config.toml
d_model = 640
n_experts = 12
router_score = "softmax"
head_dim = 64
rope_fraction = 0.25
qk_norm = false
doc_mask = true
Below are experts of layer 8 (counted from 0) of a mixture-of-experts language model. Rows are named router (the router's row for the expert), up (a neuron's input weights, with its number), down (a neuron's output weights, with its number) and show model dimensions 384-415. Each number is 50 + 15 x the weight over its row's rms, rounded and kept within 0 to 99.
Before each expert's rows: "raises" lists some tokens whose logits its average output raises strongly, later layers aside. This comes from a sample of Wikipedia text that the model never trained on.

# expert 2
raises: "sp", "al", "m"
router:32 93 50 38 51 61 60 29 52 24 63 57 21 33 25 29 47 44 64 56 73 61 55 36 58 49 60 41 27 46 68 52
up0:54 53 60 43 53 43 50 18 44 41 44 20 59 40 46 61 70 28 68 38 36 42 49 43 81 17 45 42 49 46 39 34
down0:72 40 51 49 44 55 31 69 71 74 51 63 32 56 47 42 18 66 80 40 53 57 47 49 33 57 41 49 55 91 49 46
up1:46 43 47 82 69 34 42 15 27 57 64 52 44 47 66 60 50 23 49 52 36 62 62 26 39 64 48 45 54 39 29 51
down1:74 46 53 53 34 46 61 59 42 44 53 53 54 42 57 24 50 55 45 36 57 44 58 51 50 27 29 65 43 86 73 39
up2:52 63 32 79 38 63 45 38 59 22 53 53 45 56 68 67 45 56 49 37 52 58 52 79 30 41 48 62 40 54 37 24
down2:41 47 52 52 52 52 26 75 43 74 53 65 52 68 63 45 32 14 58 19 44 36 56 77 34 67 71 31 53 62 56 57
up3:44 42 52 43 40 32 49 19 15 72 69 53 62 36 59 73 47 50 67 54 55 68 84 33 28 38 45 36 83 61 41 27
down3:58 56 52 42 64 42 30 46 61 53 57 51 55 64 56 56 40 68 22 61 56 63 44 42 62 50 76 40 38 68 21 32
up4:32 21 31 55 34 64 49 45 47 59 69 33 30 38 28 33 53 68 64 43 38 67 36 59 54 66 71 47 44 35 36 52
down4:74 43 40 52 53 55 68 47 33 65 34 46 55 57 73 47 40 03 60 52 55 63 68 65 43 56 37 56 64 55 49 32
up5:50 72 57 43 64 57 69 39 48 43 42 52 36 57 50 39 53 78 36 69 73 44 57 38 57 55 52 67 26 72 29 59
down5:64 61 60 55 59 48 55 47 41 43 39 56 26 46 27 62 58 56 41 72 42 75 54 49 46 47 56 63 46 66 51 24
up6:51 44 47 36 72 48 49 45 52 61 34 35 53 29 47 43 50 53 49 44 39 76 60 50 86 55 25 49 73 63 27 60
down6:69 41 24 66 35 47 54 45 32 32 75 44 72 60 61 52 34 83 64 44 53 74 48 43 48 41 41 53 68 96 52 49
up7:61 59 89 48 50 56 46 51 53 44 37 42 36 49 42 29 64 52 47 47 60 31 70 35 29 53 57 61 20 25 50 61
down7:64 43 71 53 42 41 53 15 30 47 60 79 65 68 35 58 58 52 56 41 53 32 73 52 62 57 38 37 85 69 46 61
up8:62 46 50 34 58 50 36 26 50 54 70 67 56 42 66 42 26 57 50 79 83 34 43 36 61 37 79 38 50 57 71 50
down8:55 57 64 56 46 92 54 67 54 39 33 43 45 71 54 65 52 52 54 46 62 49 44 49 47 72 13 60 26 40 52 58
up9:62 49 41 57 28 39 49 46 28 27 44 40 27 38 38 33 24 40 61 26 51 40 79 60 67 63 74 43 29 43 12 53
down9:59 59 48 76 37 58 47 47 48 09 53 17 60 42 72 67 64 59 50 42 63 44 40 28 54 44 25 58 46 33 62 52
up10:46 41 63 52 30 53 35 36 61 64 66 34 46 56 44 70 67 70 63 49 83 57 65 17 53 42 58 47 51 29 40 54
down10:63 70 39 27 49 53 37 37 65 50 54 61 51 78 47 53 62 43 49 39 38 32 36 54 51 36 61 40 48 41 43 38
up11:45 83 46 51 63 20 63 52 37 47 36 51 51 47 38 52 67 31 51 50 47 42 39 48 42 62 38 21 13 54 82 48
down11:35 45 49 19 43 48 47 38 77 49 70 70 53 90 46 50 16 53 37 56 25 57 64 38 43 47 51 64 40 46 38 57
up12:71 27 54 32 26 55 49 31 50 43 56 51 57 32 36 50 65 73 64 29 42 50 61 55 25 46 72 26 03 36 75 29
down12:72 46 29 25 66 44 23 66 37 48 33 39 33 42 56 53 45 51 70 61 48 51 44 51 60 40 54 43 56 52 40 63
up13:33 54 63 54 75 76 57 48 38 40 70 22 61 38 60 57 48 24 59 48 50 75 63 48 41 53 72 45 59 48 52 40
down13:68 55 31 45 51 11 84 40 33 62 36 60 50 19 44 71 43 43 82 57 29 67 40 59 60 65 33 64 73 41 50 32
up14:39 53 46 42 56 49 59 54 64 47 29 42 60 52 37 50 50 30 41 44 45 47 81 59 72 50 05 37 49 67 63 56
down14:68 47 72 50 49 58 58 42 49 58 61 38 57 61 46 47 34 71 34 37 62 40 45 35 53 54 54 48 41 59 86 39
up15:54 43 42 43 00 45 37 39 59 43 50 47 31 57 38 23 47 48 35 65 52 50 52 67 41 63 41 53 44 69 22 53
down15:48 79 62 58 64 48 56 43 40 41 40 58 35 58 49 40 41 46 39 38 69 34 60 32 57 38 42 35 53 48 72 67
up16:62 54 65 80 57 52 60 64 53 38 65 80 49 60 60 50 47 66 50 55 45 59 58 19 15 25 49 50 47 10 71 52
down16:45 32 63 37 66 41 48 30 52 13 49 35 56 40 65 76 51 32 65 55 55 88 62 78 59 58 61 58 37 81 57 41
up17:62 52 48 54 42 51 46 53 45 44 59 46 69 32 59 38 84 45 42 58 43 57 27 89 46 50 66 40 32 44 16 43
down17:67 40 59 55 57 47 56 39 59 48 52 58 39 63 36 83 49 57 57 51 62 73 83 54 43 69 43 19 33 26 22 41
up18:49 58 50 45 35 36 76 37 39 64 58 40 40 82 32 29 60 39 57 42 67 54 52 41 54 49 54 57 45 41 56 40
down18:49 39 33 56 44 65 75 56 67 38 39 56 64 33 28 57 74 66 55 38 54 60 39 34 68 37 74 31 39 43 23 32
up19:47 58 51 56 57 40 28 56 29 27 27 41 39 48 64 66 49 33 16 45 71 27 59 66 56 65 14 68 48 38 43 75
down19:69 67 34 43 12 38 42 71 53 33 58 80 56 50 56 36 51 47 51 54 45 62 36 62 37 47 51 39 69 28 65 40
up20:58 59 52 80 38 27 54 26 40 23 49 67 31 36 42 81 44 54 41 65 34 55 36 47 54 33 70 69 50 54 67 74
down20:40 23 59 44 45 75 40 41 68 36 43 50 54 63 47 29 56 50 27 53 40 75 63 61 48 38 39 20 66 33 26 57
up21:59 54 55 38 66 64 69 54 63 53 81 67 53 68 77 49 36 43 32 59 77 59 56 39 44 43 42 41 65 58 83 46
down21:50 60 77 50 28 28 54 51 48 60 47 48 33 88 53 42 47 68 40 50 35 48 60 37 47 22 69 47 41 62 48 56
up22:46 15 17 73 58 58 45 51 32 44 52 27 53 50 35 47 64 52 71 40 68 56 61 56 35 65 44 51 44 56 69 45
down22:27 62 57 31 32 62 37 42 59 22 30 26 31 72 30 49 55 64 40 54 43 44 38 68 62 64 44 45 55 53 47 54
up23:72 71 66 23 46 73 21 39 83 63 62 71 86 87 48 68 72 32 86 52 40 46 59 53 47 23 46 42 41 32 46 56
down23:46 45 32 58 26 15 39 28 44 44 37 40 51 40 66 44 52 31 41 51 90 65 72 59 67 35 69 30 40 45 44 47
up24:39 81 31 47 56 50 34 37 37 54 50 57 33 54 24 62 69 30 60 37 39 54 31 61 46 63 53 24 33 59 60 22
down24:67 39 43 39 57 46 65 66 52 52 64 55 35 35 67 47 45 58 48 56 60 28 42 51 52 71 44 62 37 59 57 23
up25:45 54 48 50 59 42 45 70 38 47 48 63 48 58 67 50 46 54 48 54 72 56 61 54 41 52 45 38 35 41 65 44
down25:60 50 51 23 66 35 33 45 51 42 41 72 55 82 24 33 95 25 49 41 45 34 26 51 43 34 42 53 81 53 55 59
up26:46 64 34 52 19 75 71 44 82 56 55 48 69 58 44 39 42 46 34 47 28 46 58 64 50 55 71 64 52 67 64 39
down26:65 65 61 26 53 41 36 74 14 67 50 58 38 54 36 39 44 49 60 39 58 52 61 79 71 48 55 52 67 36 54 65
up27:38 67 66 28 36 53 43 38 45 21 68 58 55 57 58 31 33 49 38 68 41 60 96 50 64 47 56 41 60 36 54 43
down27:40 37 40 25 48 69 33 36 38 49 55 57 61 45 41 45 57 57 46 30 64 68 35 59 50 72 63 90 59 44 27 57
up28:13 61 53 78 47 58 60 56 59 79 60 50 57 33 49 56 34 40 36 30 68 58 49 50 45 44 43 47 57 40 57 42
down28:58 69 17 44 68 62 49 37 21 61 70 46 54 46 54 66 74 33 39 31 72 02 44 67 51 48 70 56 52 53 28 57
up29:34 61 74 40 32 56 30 44 43 32 80 26 42 33 70 27 60 36 88 74 57 19 45 58 66 62 69 34 60 43 40 59
down29:60 25 53 52 48 17 30 67 76 48 76 70 51 36 59 47 31 39 33 51 40 73 65 51 40 66 08 71 20 60 55 63
up30:60 46 60 60 33 54 53 44 64 69 55 46 45 37 61 89 58 40 35 66 57 50 33 44 71 34 26 57 48 36 55 33
down30:24 53 49 61 69 66 47 79 53 54 59 73 51 57 40 41 43 21 59 55 42 35 38 34 41 34 49 41 42 52 29 61
up31:52 88 56 44 63 61 48 45 58 41 46 28 41 18 51 41 56 58 41 41 76 63 74 47 66 50 35 41 69 45 89 23
down31:59 04 57 45 37 44 69 56 37 47 43 39 36 73 49 53 35 32 46 56 54 51 65 48 44 51 26 54 64 58 41 61
up32:48 50 23 52 64 39 19 46 81 35 53 25 63 60 64 46 68 53 77 53 15 39 49 14 50 66 58 50 41 51 55 33
down32:45 24 38 43 56 46 42 33 44 47 74 52 34 37 74 38 27 38 51 37 69 54 46 68 05 36 43 46 23 51 57 72
up33:83 39 53 54 30 50 50 66 66 68 33 50 59 36 84 59 50 46 52 47 77 28 48 60 44 36 55 41 32 55 70 46
down33:71 69 38 51 37 43 22 55 28 54 60 43 34 79 41 46 61 66 37 55 31 57 45 57 38 25 47 38 57 60 84 61
up34:36 50 59 57 27 40 31 68 68 41 23 60 65 63 52 39 80 59 44 55 51 60 66 66 44 54 63 43 25 46 37 46
down34:62 55 53 28 40 37 73 66 51 49 70 78 37 55 34 67 46 56 65 37 58 79 68 56 47 67 57 58 69 27 57 53
up35:54 76 07 49 66 46 39 74 36 33 57 42 24 44 28 39 67 50 24 58 64 57 67 43 29 47 48 73 08 42 69 60
down35:38 32 31 52 38 73 43 63 65 64 42 69 42 31 70 49 69 36 50 21 32 36 36 80 61 45 43 29 57 52 51 59
up36:73 67 40 15 48 19 48 25 51 41 78 43 34 48 34 50 40 21 31 48 45 38 74 85 62 59 33 58 67 54 28 50
down36:31 50 46 69 25 56 56 44 61 49 16 50 65 31 77 54 62 63 68 51 74 63 29 33 57 37 61 58 47 53 60 64
up37:66 50 56 45 42 34 58 71 65 42 46 38 43 36 40 41 52 19 52 47 65 46 49 50 80 60 58 56 52 51 58 27
down37:50 55 53 53 65 68 48 56 58 27 26 23 48 54 22 52 76 45 44 56 76 35 65 44 40 48 34 62 41 30 63 35
up38:64 82 61 39 56 46 55 47 32 69 77 49 41 37 43 41 04 37 36 51 49 61 68 45 62 70 71 46 55 42 64 65
down38:67 41 76 56 55 50 46 35 64 50 35 42 54 31 50 41 66 69 63 55 39 64 29 56 33 50 67 57 40 44 44 62
up39:28 36 20 44 31 91 22 37 38 35 37 48 48 51 10 37 54 39 47 48 38 47 52 36 53 58 27 65 29 32 59 27
down39:37 52 72 71 26 34 46 64 54 69 40 55 66 54 78 75 53 40 59 20 20 66 66 58 52 39 53 74 64 27 45 58
up40:65 51 49 55 55 28 39 20 62 28 44 52 54 75 49 34 68 59 38 61 50 49 41 58 57 50 47 53 19 38 67 32
down40:60 36 60 58 35 49 39 65 57 44 71 19 69 43 50 44 51 55 39 70 39 56 31 65 58 68 43 59 46 64 48 43
up41:48 70 76 45 72 85 44 62 45 60 38 53 60 79 64 49 44 31 54 58 44 57 62 64 39 64 29 45 53 74 50 36
down41:48 25 71 76 66 48 62 44 65 66 47 61 43 51 42 49 47 60 34 47 35 40 57 22 39 61 80 39 50 33 46 68
up42:57 45 64 55 36 70 45 35 63 82 74 38 57 52 50 52 63 51 37 49 56 53 59 64 28 68 42 50 51 20 55 61
down42:33 68 16 35 55 43 69 52 55 45 83 77 39 14 54 63 35 50 61 56 27 38 64 62 51 46 53 54 71 22 62 48
up43:34 65 42 55 46 46 73 32 25 39 37 59 36 64 59 60 46 71 43 30 54 58 35 54 71 45 44 38 80 49 54 54
down43:61 33 61 43 74 44 37 28 38 32 71 49 42 20 43 44 40 32 17 53 31 73 34 37 58 39 48 34 53 50 75 65
up44:64 64 21 64 44 30 37 67 63 22 32 33 53 23 70 78 53 51 63 58 12 77 40 47 51 41 56 16 44 84 68 60
down44:50 74 40 33 43 47 41 58 59 74 57 53 41 61 42 40 47 41 12 55 51 53 55 63 71 61 49 65 47 32 52 44
up45:42 67 71 36 40 66 58 44 32 52 50 46 55 38 41 54 52 46 42 34 50 53 48 44 50 38 67 41 18 54 56 73
down45:45 24 75 66 63 58 51 68 84 72 67 43 54 57 34 31 59 53 67 44 52 46 79 67 40 54 47 62 63 49 62 39
up46:28 51 39 53 42 46 46 34 52 64 60 54 21 60 24 53 45 40 53 61 56 57 43 34 24 62 70 39 43 67 31 47
down46:74 30 45 57 59 38 28 30 46 35 59 87 36 30 57 49 27 58 34 54 33 52 52 44 61 76 36 68 41 35 37 47
up47:57 74 49 50 29 44 55 40 31 30 51 47 40 58 64 50 57 34 50 37 56 23 61 40 67 35 42 36 23 25 38 60
down47:34 29 69 61 45 69 54 52 12 58 41 64 51 63 56 43 74 44 55 70 42 56 73 83 68 60 52 37 72 36 49 36
up48:52 45 41 34 54 53 29 82 55 30 48 37 22 49 53 37 59 44 34 42 42 56 52 46 52 52 35 65 49 85 54 38
down48:47 68 37 47 11 43 48 55 36 52 44 49 48 66 61 21 53 52 54 57 61 28 48 61 46 54 82 46 74 47 44 85
up49:09 28 68 51 99 50 60 03 40 42 30 46 55 78 41 62 72 38 51 54 45 69 59 55 58 51 35 33 31 60 72 18
down49:68 66 53 52 38 46 41 57 59 71 68 41 32 46 66 59 39 72 60 57 84 24 36 62 45 48 36 45 66 59 39 67
up50:20 45 60 41 21 54 57 60 76 41 75 56 67 63 31 41 69 65 28 63 79 65 39 40 45 57 42 76 25 59 43 64
down50:54 42 52 59 64 31 51 49 57 65 38 30 56 51 46 49 60 61 56 61 37 60 66 50 27 30 90 45 76 62 72 35
up51:60 50 43 48 21 25 41 20 56 51 35 49 60 92 40 66 59 58 46 40 45 53 78 43 68 59 91 42 45 80 45 45
down51:38 47 41 51 44 55 48 67 59 57 28 44 55 38 73 20 62 67 63 20 64 58 39 54 41 38 27 33 39 41 34 37
up52:33 72 55 40 42 28 57 46 53 42 56 43 55 29 79 24 23 45 63 36 69 58 60 32 47 70 51 44 28 40 31 43
down52:27 22 24 43 52 56 63 46 53 43 50 58 45 58 62 64 53 46 51 61 35 48 60 66 40 46 67 80 39 76 66 57
up53:60 84 92 71 30 72 33 49 52 42 42 42 59 59 49 69 55 59 59 57 45 54 42 73 55 72 45 37 48 42 54 47
down53:13 44 50 53 90 52 34 48 47 81 19 62 22 34 50 38 21 43 63 55 37 54 54 37 62 29 58 74 43 28 30 67
up54:17 57 70 46 86 57 60 42 65 36 20 67 67 46 44 78 60 32 56 40 42 82 44 16 43 49 44 56 49 65 40 76
down54:55 37 43 67 26 39 62 34 58 41 41 17 40 52 34 22 44 36 59 38 59 42 63 72 58 20 49 73 93 56 50 65
up55:73 46 42 53 60 23 47 40 24 61 29 46 67 51 55 50 41 42 60 52 62 72 37 55 56 48 49 47 69 39 44 66
down55:41 61 73 44 62 57 77 41 60 69 36 40 45 27 52 56 43 60 47 29 44 43 48 49 65 60 65 43 64 66 55 67
up56:57 38 39 46 75 66 22 53 60 19 60 24 49 45 49 25 52 54 69 41 68 57 43 51 51 46 30 48 38 46 57 42
down56:47 68 53 28 48 49 54 58 58 58 80 47 47 77 55 72 55 50 52 62 57 43 39 61 74 54 66 86 61 51 49 40
up57:52 63 75 32 57 29 58 62 17 67 36 37 33 68 59 40 89 48 89 54 42 56 26 71 81 55 71 56 41 64 39 33
down57:38 33 56 52 49 50 68 55 60 36 79 75 77 29 53 23 59 53 27 26 50 45 70 23 54 51 56 28 36 31 51 69
up58:54 61 68 45 50 39 61 32 68 63 57 34 24 35 71 69 33 87 24 57 49 64 38 34 45 77 43 40 50 44 37 33
down58:51 45 49 52 49 50 23 44 51 37 30 26 62 72 51 43 51 42 50 53 44 49 50 64 38 53 29 75 38 62 68 86
up59:48 41 67 28 30 63 50 54 62 62 57 70 31 43 43 61 33 68 69 29 59 57 60 58 53 70 59 69 42 59 38 53
down59:44 61 48 47 47 40 36 46 39 47 32 70 42 58 56 52 77 24 43 57 50 55 49 56 33 52 68 70 42 67 64 49
up60:44 19 52 56 32 40 75 58 38 65 68 82 41 27 27 36 34 29 24 61 15 23 56 68 47 50 67 54 17 57 54 52
down60:47 66 60 41 47 38 42 60 50 37 66 27 92 55 59 57 37 18 45 60 38 57 50 69 59 68 43 65 84 39 49 53
up61:90 35 62 55 45 32 56 62 35 43 59 15 45 73 80 51 65 49 54 55 61 46 52 38 55 70 57 39 54 25 52 33
down61:46 28 43 73 60 56 53 18 68 34 45 67 71 67 20 58 46 78 31 61 44 70 55 47 22 41 27 44 38 81 40 66
up62:31 83 38 78 41 65 39 28 34 55 92 56 48 53 54 61 77 65 31 24 70 49 34 74 53 44 74 63 43 61 69 60
down62:76 56 68 51 50 47 59 33 90 29 40 57 28 63 52 54 25 26 59 86 35 67 47 35 42 44 56 35 76 57 52 54
up63:55 71 58 29 66 58 52 48 24 46 50 32 62 47 38 52 29 35 36 54 52 56 74 27 57 73 45 37 39 50 76 65
down63:53 48 45 62 22 46 54 63 34 38 62 61 69 47 71 54 34 58 62 78 57 49 25 29 84 28 51 27 47 42 53 41
up64:51 73 29 38 23 58 41 38 45 61 43 41 46 54 75 60 45 47 33 40 57 34 66 78 53 72 49 50 42 47 55 71
down64:50 19 47 56 50 45 57 53 45 25 40 52 45 36 51 35 53 52 40 59 34 81 50 42 63 50 67 38 57 43 49 25
up65:52 51 47 79 48 53 58 37 50 48 53 56 50 72 35 37 75 24 50 47 34 40 64 18 51 56 49 44 22 73 24 58
down65:61 65 41 40 50 45 38 50 63 54 26 33 37 56 46 49 25 59 58 48 24 48 53 46 56 55 62 44 39 46 77 33
up66:41 41 54 43 47 47 29 64 71 31 32 67 32 49 24 40 66 53 52 61 71 66 80 35 52 75 39 37 39 59 29 63
down66:48 36 43 52 56 45 60 57 50 50 57 46 31 48 45 75 25 48 56 89 41 63 47 33 64 13 50 70 63 71 20 60
up67:54 55 44 76 25 80 25 38 50 51 46 45 38 45 46 12 44 39 58 83 67 44 72 44 29 37 77 56 22 38 15 36
down67:50 54 70 32 58 46 49 33 36 28 51 42 47 40 56 57 53 57 26 64 50 69 43 69 42 48 57 81 39 40 28 49
up68:38 35 77 56 45 64 62 55 53 43 31 56 68 31 61 41 57 47 78 43 51 42 80 49 33 57 37 52 56 13 59 34
down68:39 71 54 37 61 78 74 44 52 50 38 32 36 84 44 26 36 68 38 43 47 46 36 44 45 44 76 38 67 74 41 42
up69:52 47 19 62 44 70 59 72 46 85 41 63 21 65 60 44 55 43 59 42 66 82 84 41 40 41 55 40 16 50 30 45
down69:79 42 58 47 54 26 40 61 40 57 53 61 61 14 27 56 54 57 59 62 65 47 19 60 58 55 46 58 78 45 69 55
up70:55 66 65 61 67 66 64 40 50 62 54 69 35 51 42 37 15 57 30 86 47 54 68 30 52 66 46 52 21 79 64 46
down70:60 47 84 35 38 55 28 19 49 38 80 52 60 17 43 95 66 74 48 57 56 48 68 44 65 43 40 54 75 63 35 37
up71:72 51 37 47 59 66 31 60 65 35 39 33 35 39 27 50 51 35 41 45 66 67 52 49 72 55 38 26 48 27 86 55
down71:60 56 65 57 34 23 71 44 57 63 36 48 40 45 42 76 61 85 50 75 49 50 59 27 56 73 72 45 58 31 37 82
up72:48 73 31 70 58 63 48 64 82 32 48 81 44 40 40 48 81 57 73 55 75 52 44 40 57 33 44 41 41 55 47 28
down72:50 53 54 44 24 57 56 69 48 63 68 42 47 59 52 44 29 55 21 36 50 58 62 71 30 72 40 91 58 36 21 62
up73:27 48 33 48 37 68 21 71 45 54 51 80 53 67 57 54 38 32 61 40 60 85 63 55 24 32 66 53 66 63 54 35
down73:60 50 48 52 60 13 63 46 31 51 16 38 86 69 26 33 35 63 70 51 43 42 66 66 51 34 64 16 43 13 46 77
up74:42 59 62 32 25 55 41 30 43 41 53 56 61 49 56 54 59 45 45 55 75 18 62 26 73 40 67 37 48 65 59 77
down74:62 68 50 46 73 53 34 42 23 66 32 46 47 28 58 40 22 69 31 67 43 56 43 60 69 50 56 41 60 61 82 49
up75:36 51 39 50 67 37 23 59 40 53 53 54 27 51 25 57 40 64 59 46 56 48 72 69 44 55 51 09 69 58 47 67
down75:48 65 23 60 26 64 75 44 61 52 52 26 42 62 67 77 36 60 47 42 36 42 44 44 44 34 49 46 23 56 55 34
up76:54 61 48 52 43 65 24 48 54 54 69 52 51 54 44 22 49 30 56 62 36 59 52 21 42 71 26 63 50 60 53 36
down76:21 36 27 73 41 53 36 44 68 38 69 66 34 37 58 68 19 60 47 44 56 18 25 20 65 58 77 59 62 32 44 59
up77:47 58 38 54 45 31 66 46 25 40 26 41 42 29 50 42 54 30 47 51 49 32 63 29 51 62 56 42 17 22 50 62
down77:37 32 47 52 57 33 56 30 28 61 80 50 59 25 42 51 40 59 41 33 70 34 31 50 41 75 40 62 50 66 51 44
up78:37 70 47 44 65 62 62 27 45 83 42 37 40 39 43 48 79 45 57 71 51 35 35 47 46 57 44 64 64 27 61 60
down78:47 29 48 33 51 57 27 56 41 36 54 62 47 42 54 76 65 54 48 56 61 53 81 42 39 45 42 45 47 51 53 66
up79:52 44 28 51 53 37 31 56 47 36 38 38 43 62 22 32 29 50 62 49 54 71 55 42 41 54 63 25 46 44 44 08
down79:54 58 34 41 33 52 52 29 47 50 63 43 41 42 66 55 33 71 66 58 51 63 47 38 52 53 61 40 64 41 21 57
up80:41 53 77 79 36 39 44 58 74 78 58 35 40 40 46 50 56 85 43 41 39 59 56 72 69 63 44 35 52 59 48 46
down80:35 67 33 40 32 50 68 41 73 49 53 56 55 40 44 66 79 39 40 73 60 63 27 60 12 54 51 77 54 70 74 45
up81:83 65 64 03 43 62 30 41 56 59 50 62 41 39 56 67 58 34 65 36 55 44 57 44 66 73 29 57 46 68 52 59
down81:34 76 35 77 45 40 83 29 33 26 59 44 62 59 36 70 42 68 40 29 23 50 60 58 71 54 63 64 27 45 51 17
up82:62 47 68 27 50 42 48 29 44 36 31 45 41 53 45 43 45 39 55 58 44 85 62 59 66 29 39 31 70 43 54 46
down82:48 55 34 53 34 63 49 59 39 47 61 62 54 26 79 63 76 44 49 67 41 44 47 52 53 55 90 20 57 64 49 61
up83:25 71 43 57 67 26 38 55 77 48 38 27 41 36 47 45 72 88 55 42 44 60 34 62 48 69 56 58 38 45 35 52
down83:29 37 56 35 60 72 40 59 40 61 32 57 67 35 63 66 18 15 53 44 73 38 59 46 30 60 58 33 44 55 33 73
up84:47 90 53 60 54 31 35 68 32 55 46 53 27 74 85 39 57 30 73 54 59 74 64 34 25 43 62 37 74 62 71 55
down84:37 38 35 50 52 68 50 55 37 44 09 45 31 55 59 62 45 49 62 56 71 09 48 25 58 60 53 58 18 54 46 67
up85:53 58 45 81 37 48 45 53 17 36 57 36 62 38 47 52 39 40 69 49 64 28 52 62 40 78 31 46 28 50 82 57
down85:60 35 52 69 69 48 21 37 55 69 27 45 69 35 65 24 35 54 57 76 42 59 71 31 48 37 43 69 59 27 49 52
up86:34 23 21 38 49 55 54 46 38 41 35 47 26 45 38 39 45 58 41 36 84 54 48 69 49 67 21 75 61 43 54 44
down86:61 64 50 55 40 16 63 52 62 50 47 57 04 37 70 41 72 54 50 56 28 49 44 39 52 72 32 60 62 41 49 33
up87:54 64 54 63 54 55 45 29 41 69 53 17 48 43 58 39 65 64 62 71 60 51 54 38 66 48 49 28 38 43 45 59
down87:38 44 49 55 22 46 58 57 22 64 31 55 49 52 61 64 47 56 49 61 35 67 54 61 30 55 29 40 38 23 39 38
up88:33 48 26 42 63 51 53 58 53 47 57 82 57 52 61 54 31 44 65 53 34 28 43 49 52 60 65 45 61 83 44 66
down88:64 39 64 37 46 59 80 21 45 54 53 37 32 50 39 47 62 22 37 40 59 65 44 55 37 30 65 43 50 23 41 45
up89:56 76 44 56 81 54 17 51 50 59 45 30 64 62 38 67 58 39 45 38 46 47 75 68 61 54 44 36 37 28 51 47
down89:23 12 55 43 48 62 61 48 37 66 68 39 51 62 42 50 24 49 77 63 50 38 29 51 31 67 33 42 76 26 69 56
up90:57 61 19 43 55 48 29 49 55 58 76 80 65 60 53 66 49 39 41 37 76 77 49 47 36 58 22 36 68 47 67 30
down90:09 69 61 74 52 63 42 42 47 58 60 49 82 53 53 14 57 66 39 46 39 49 64 58 69 35 55 85 58 59 62 20
up91:76 66 39 38 36 51 00 58 42 76 37 42 46 37 41 25 56 57 58 58 60 42 42 52 34 50 44 56 56 49 44 57
down91:23 57 58 45 50 55 87 51 54 30 40 51 81 60 56 60 24 58 49 34 36 53 73 47 37 51 34 32 65 53 66 08
up92:60 63 58 83 55 32 30 51 15 51 35 40 34 52 36 23 47 45 56 55 57 57 46 52 47 33 77 75 37 71 34 52
down92:62 59 33 44 68 57 63 50 65 71 48 44 42 53 47 48 46 61 44 46 21 32 29 49 50 73 36 40 45 49 65 69
up93:52 54 41 54 60 26 91 22 09 54 76 40 42 40 56 51 40 28 66 43 80 45 36 56 49 39 58 35 30 56 54 30
down93:63 23 35 63 65 41 43 56 61 41 44 35 56 39 47 46 78 47 73 46 60 51 71 31 64 41 48 46 41 66 21 23
up94:56 43 45 57 51 64 53 52 52 42 59 89 38 68 35 50 30 34 52 11 54 46 44 49 48 58 60 36 41 58 62 57
down94:35 34 43 53 72 56 00 49 61 57 59 76 67 60 39 46 36 74 50 55 36 65 48 46 53 62 23 34 47 50 14 57
up95:45 49 41 28 84 43 37 36 42 78 34 54 50 37 53 45 54 48 47 51 41 19 32 10 60 51 32 31 34 57 69 67
down95:50 53 30 52 29 83 67 65 57 33 33 45 76 78 65 75 58 21 66 42 60 47 50 46 55 63 34 50 70 64 23 26
up96:27 43 66 32 63 42 43 69 49 38 44 53 70 12 38 50 60 71 27 68 53 67 41 66 30 71 33 24 50 56 60 18
down96:37 69 45 45 45 43 53 30 40 24 46 61 48 72 55 35 51 43 64 56 42 32 46 38 52 29 51 54 61 43 39 63
up97:38 50 30 26 63 52 55 39 37 49 62 56 37 57 30 33 80 48 33 53 44 56 36 53 38 43 56 48 56 79 65 64
down97:41 15 70 73 38 63 46 44 57 63 63 30 61 60 34 43 60 68 66 61 29 31 57 23 46 56 26 50 55 39 37 58
up98:65 53 50 44 71 49 32 48 65 67 52 53 50 43 41 44 27 56 90 62 66 43 52 47 54 64 46 43 68 39 30 14
down98:39 82 53 49 41 46 68 58 34 43 82 51 72 32 36 49 63 31 52 45 37 43 33 58 41 54 25 76 51 39 47 18
up99:42 65 29 52 61 41 43 31 36 53 75 56 60 68 28 58 36 53 63 28 61 69 49 50 48 57 31 34 33 62 47 71
down99:32 63 42 70 56 68 56 68 70 38 69 73 31 52 59 46 36 45 63 48 57 54 30 75 34 39 55 62 70 54 32 63
up100:51 42 53 59 19 49 35 37 38 58 39 63 51 36 52 45 68 93 81 52 31 34 51 35 35 59 49 45 41 53 54 49
down100:61 61 52 46 50 60 28 40 70 24 43 31 57 49 51 31 37 44 42 61 86 34 69 60 21 74 67 37 40 28 61 70
up101:45 26 27 29 49 32 86 44 75 59 46 54 36 71 34 50 23 58 67 43 66 19 30 30 30 55 71 54 33 48 37 75
down101:52 69 57 53 42 58 46 56 55 35 64 60 40 58 41 39 69 51 55 58 58 57 35 64 55 63 37 56 14 42 67 54